config.toml
num_hidden_layers = 10
hidden_size = 96
n_experts = 128
experts_per_token = 2
d_expert = 48
d_shared_expert = 0
hidden_act = "swiglu"
moe_layers = [0, 1, 2, 3, 4, 5, 6, 7, 8, 9]
router_score = "softmax"
normalize_top_k = true
routed_scale = 1.5
balance_loss = 0.0102
balance_bias = false
router_z_loss = 0.001
n_groups = 4
groups_per_token = 1
init_std_router = 0.0214
lr_router = 0.000297
num_attention_heads = 3
num_key_value_heads = 1
head_dim = 32
vocab_size = 16384
norm = "layernorm"
norm_place = "out"
norm_eps = 1e-05
positions = "rope"
rope_theta = 500000.0
rope_fraction = 1.0
qk_norm = true
attn_scale = 0.177
tie_word_embeddings = false
parallel_block = false
init = "normal"
init_std_qkv = 0.0737
init_std_o = 0.0165
init_std_up = 0.0737
init_std_down = 0.00903
optimizer = "adamw"
learning_rate = 0.00362
beta1 = 0.9
beta2 = 0.98
weight_decay = 0.031
lr_head = 0.00939
max_grad_norm = 1.0
warmup_steps = 440
schedule = "wsd"
decay_fraction = 0.658
decay_shape = "linear"
final_lr_fraction = 0.1
batch_tokens = 32768
max_seq_len = 1024
doc_mask = true
train_tokens = 245100000
max_steps = 7480
dataset = "wikipedia_en"
Below are experts of layer 5 (counted from 0) of a mixture-of-experts language model. Rows are named router (the router's row for the expert), gate (a neuron's input weights, with its number), up (a neuron's input weights, with its number), down (a neuron's output weights, with its number) and show model dimensions 0-95. Each number is 128 + 24 x the weight over its row's rms, rounded and kept within 0 to 255.
Before each expert's rows: "raises" lists some tokens whose logits its average output raises strongly, later layers aside; "comes after" lists some tokens at least twice as common just before its tokens as in all text. This comes from a sample of Wikipedia text that the model never trained on. Tokens count by the router's weight.

# expert 4
raises: "e", "an", "am", "ar", "ek", ","
comes after: " to", " the", " and", " a", " an", " not"
router [136 143 186 118 139 103 166 106  96 124 173 127 134 118 125 112 101 117 118 124  73 120 105 152  93 125 147 129 122 162  97 114  91 131 135 129 118 176 135 122 128 132 122 175 178 133 145 150 172 181 132  84 147 113 122 109 125  97 141 167  91 142 147 121 172 138 142  98 160 108 134 147 124 142 138 129 115 154 127 121 103 114 170 142 148 123 118 113 147  94 121 119 100 151  85 123]
gate0 [137 115 137 100 130  80 109  82 132 104 139 127 132 154  70 110 123 138 142 102 105 148 142 111 155  74 114 171 115 111 122  87 111 149 119 114 132 145 150 100 121 168 120 119 134 126 149 127 145 105 139  88 173 147 121 114 136  76 171 123 117 148 143  96 166 135 141 119 176 132 119 127 122 135 135 110 101 127 116 163  95 130 162 102 141  80 146 159 112 148 103  94 132 110 150  99]
up0 [142 114 118 108 110 123  92  94 126  96 158 149 156 154 110 143 139 168 151 142 122 179 154 110 158 108 159 133 145  97 105 129 118 158 103 102 118 132 115  94 167 102 124 100 123 113 115  83 154  97 105 109 151 113 150 159 162  91 128 121 138 118 152 105 130 104 111 151 145 151  99 156 104 124  87 100 144 108 133 129 121 166 138 115 128  94 180 137  92 177 110 129 157 118 143 157]
down0 [118 112 114 109  78 115 150 137  93 107  94 156  95 118 111 115  93 119  90  95 129 111 169 128 140 121 135 113  98 149 166 138 150 105 108 138 109 153 159 155 143 143 150  42 141 112  98 102 161 111 132 139 143 114 106 110 141 127 138 104 140  94  95 112 150 128 153 137 130 138 121 137  91  88 156 135 189 127 116 122 147 127 125  97 152 169 130 157 135 129 118 149 147 145 161 121]

# expert 110
raises: "e", "ek", "ost", "urb", "day"
comes after: "0", "-", " ", "/", " a", "'"
router [126 139 180 139 126  93 129 135  88 166 136 103 109 106 118 105 130 104 123  96 113 134 118 145 124  97 115 144 118 171 102 104  98 119 142 129 139 124 143 146 105 160  96 156 160 150 130 151 168 179 155 111 132 128 114 126 107 121 168 151  84 133 118  94 125 128 152 112 138 100 122 126 155 155 143 140 111 186 142 127  67 119 144 171 177 129  88 132 148 113 114 138 108 110  90 122]
gate0 [163 102 139 147 154 138 124 115 133 114 141 103 130 121 127  70 138 140  93 154 144 151 113 122 128 129 132 148 115 159 163 139 139 142 142 147 110 118 130  98 175 145  87  78  99 121 154  91 143 111 120 118 139  90 134 109 121 119 107  70  88 112 132 124  86 182 122 153 119 133 115  99 213 112 127 176 131 111 120 141 126 150 159 101 135 133 141 158 141 123 144 142 134 133 149 116]
up0 [164 103 153 132 149 153 111  96 164 147 180 115 163  97 113  87 159 104 127 127 124 125 118 112 139 129 136 163 128 144 148 132 153 124 135 125 109 103 102  71 152 113  69 126 112 113 164 112 149 101 105 126 133  99 111 150 106 154 109 106  79 110 166 112 110 157 114 157 101 146 115 121 192 123 127 153 112 116 142 139 146 147 139  93 156 155  99 128 115 148 139 140 136 170 122 127]
down0 [ 96 129 116 115 127 148 145 130 147 132 147 129 134  84 142 110 106 177 121 131 101 123 116 141 130  75 130 138 102 158 130 152 122 133 154 107 108 176 120 107 162 118 138 157 119 126  89 102 133 119 106 102 148 150 125 160 136 162 160 165  98  99 105 128 122 115 116 122  43 152 155 166 137 134 111 159 136 113 150 133 176 125 120 115  96 146 113 128 112 134 142 118  71 126 108  82]

# expert 124
raises: "ful", "ering", "ese", "e", "ek"
comes after: " (", "-", " \"", "|", " T", " P"
router [145 134 181 162 171  89 139 107  89 128 140 127  92 103  82  93 122 114 108 110 103 135  97 151 132 101 147 120 138 169 103 113 122 147 171 155 160 137 175 112  78 130 107 152 141 152 138 135 144 144 124 110 141 141 122  99 125 101 155 143 118 160 120 109 121 150 140  87 151  89 158 140 146 128 164 124 140 175 146 156 126 143 141 148 120  83  83 145 139 140 148 129 123 114 112 129]
gate0 [ 93 173 143 142  87 146 156 119 132  89  94 127 122 156 126 162 146 102 139 112 133 137 115 178  99 173 116 132 103 110 146 121 124  84 138 110 134 129 106 127 109 119 151 149 133 148 137 104 139 109 126 114 184  68 135 126 109 112 147 163 142 129 101  88 170 132  76 101 173 137 143  87 143 133 125 103 110 112 132 136 105 105 167 131 103 119 131 172 138 117 138 164 128 123 118 139]
up0 [ 94 194 122 180  89 157 143 103 136 106  99 158 135 161 137 155 171 106 135 129 157 129  98 178 129 161 148 108 119 111 114 145 148 117 113 117 138 100 111 121 147 104 137 159 136 130 124 122 144 110 118 141 148  92 143 164  78 141 119 177 153 118  88 110 129  93  79 116 132 150 118  93 124 126 118  81 127 116 119 120 144 127 138 130 105 131 111 153 108 138 155 161 155 113 142 155]
down0 [ 89 108  72 161 147 156 113  95 139 130 137 113 121 101 170  94 167 124 131 179 135 133 117 131 107 121 151 153 108 127  86 168 151 140 133 150 153 119 137 134 119 109 156 139  98 141  99 132 135  99 125 118 145 104 125 128 114 146 100 160 119 133 136 155 123 115 105  90 121  83 113 124 120 142 104 127 132 125 151  81 153 107  70 121 108 101 156 163 165  96 169 157 122 147 147 158]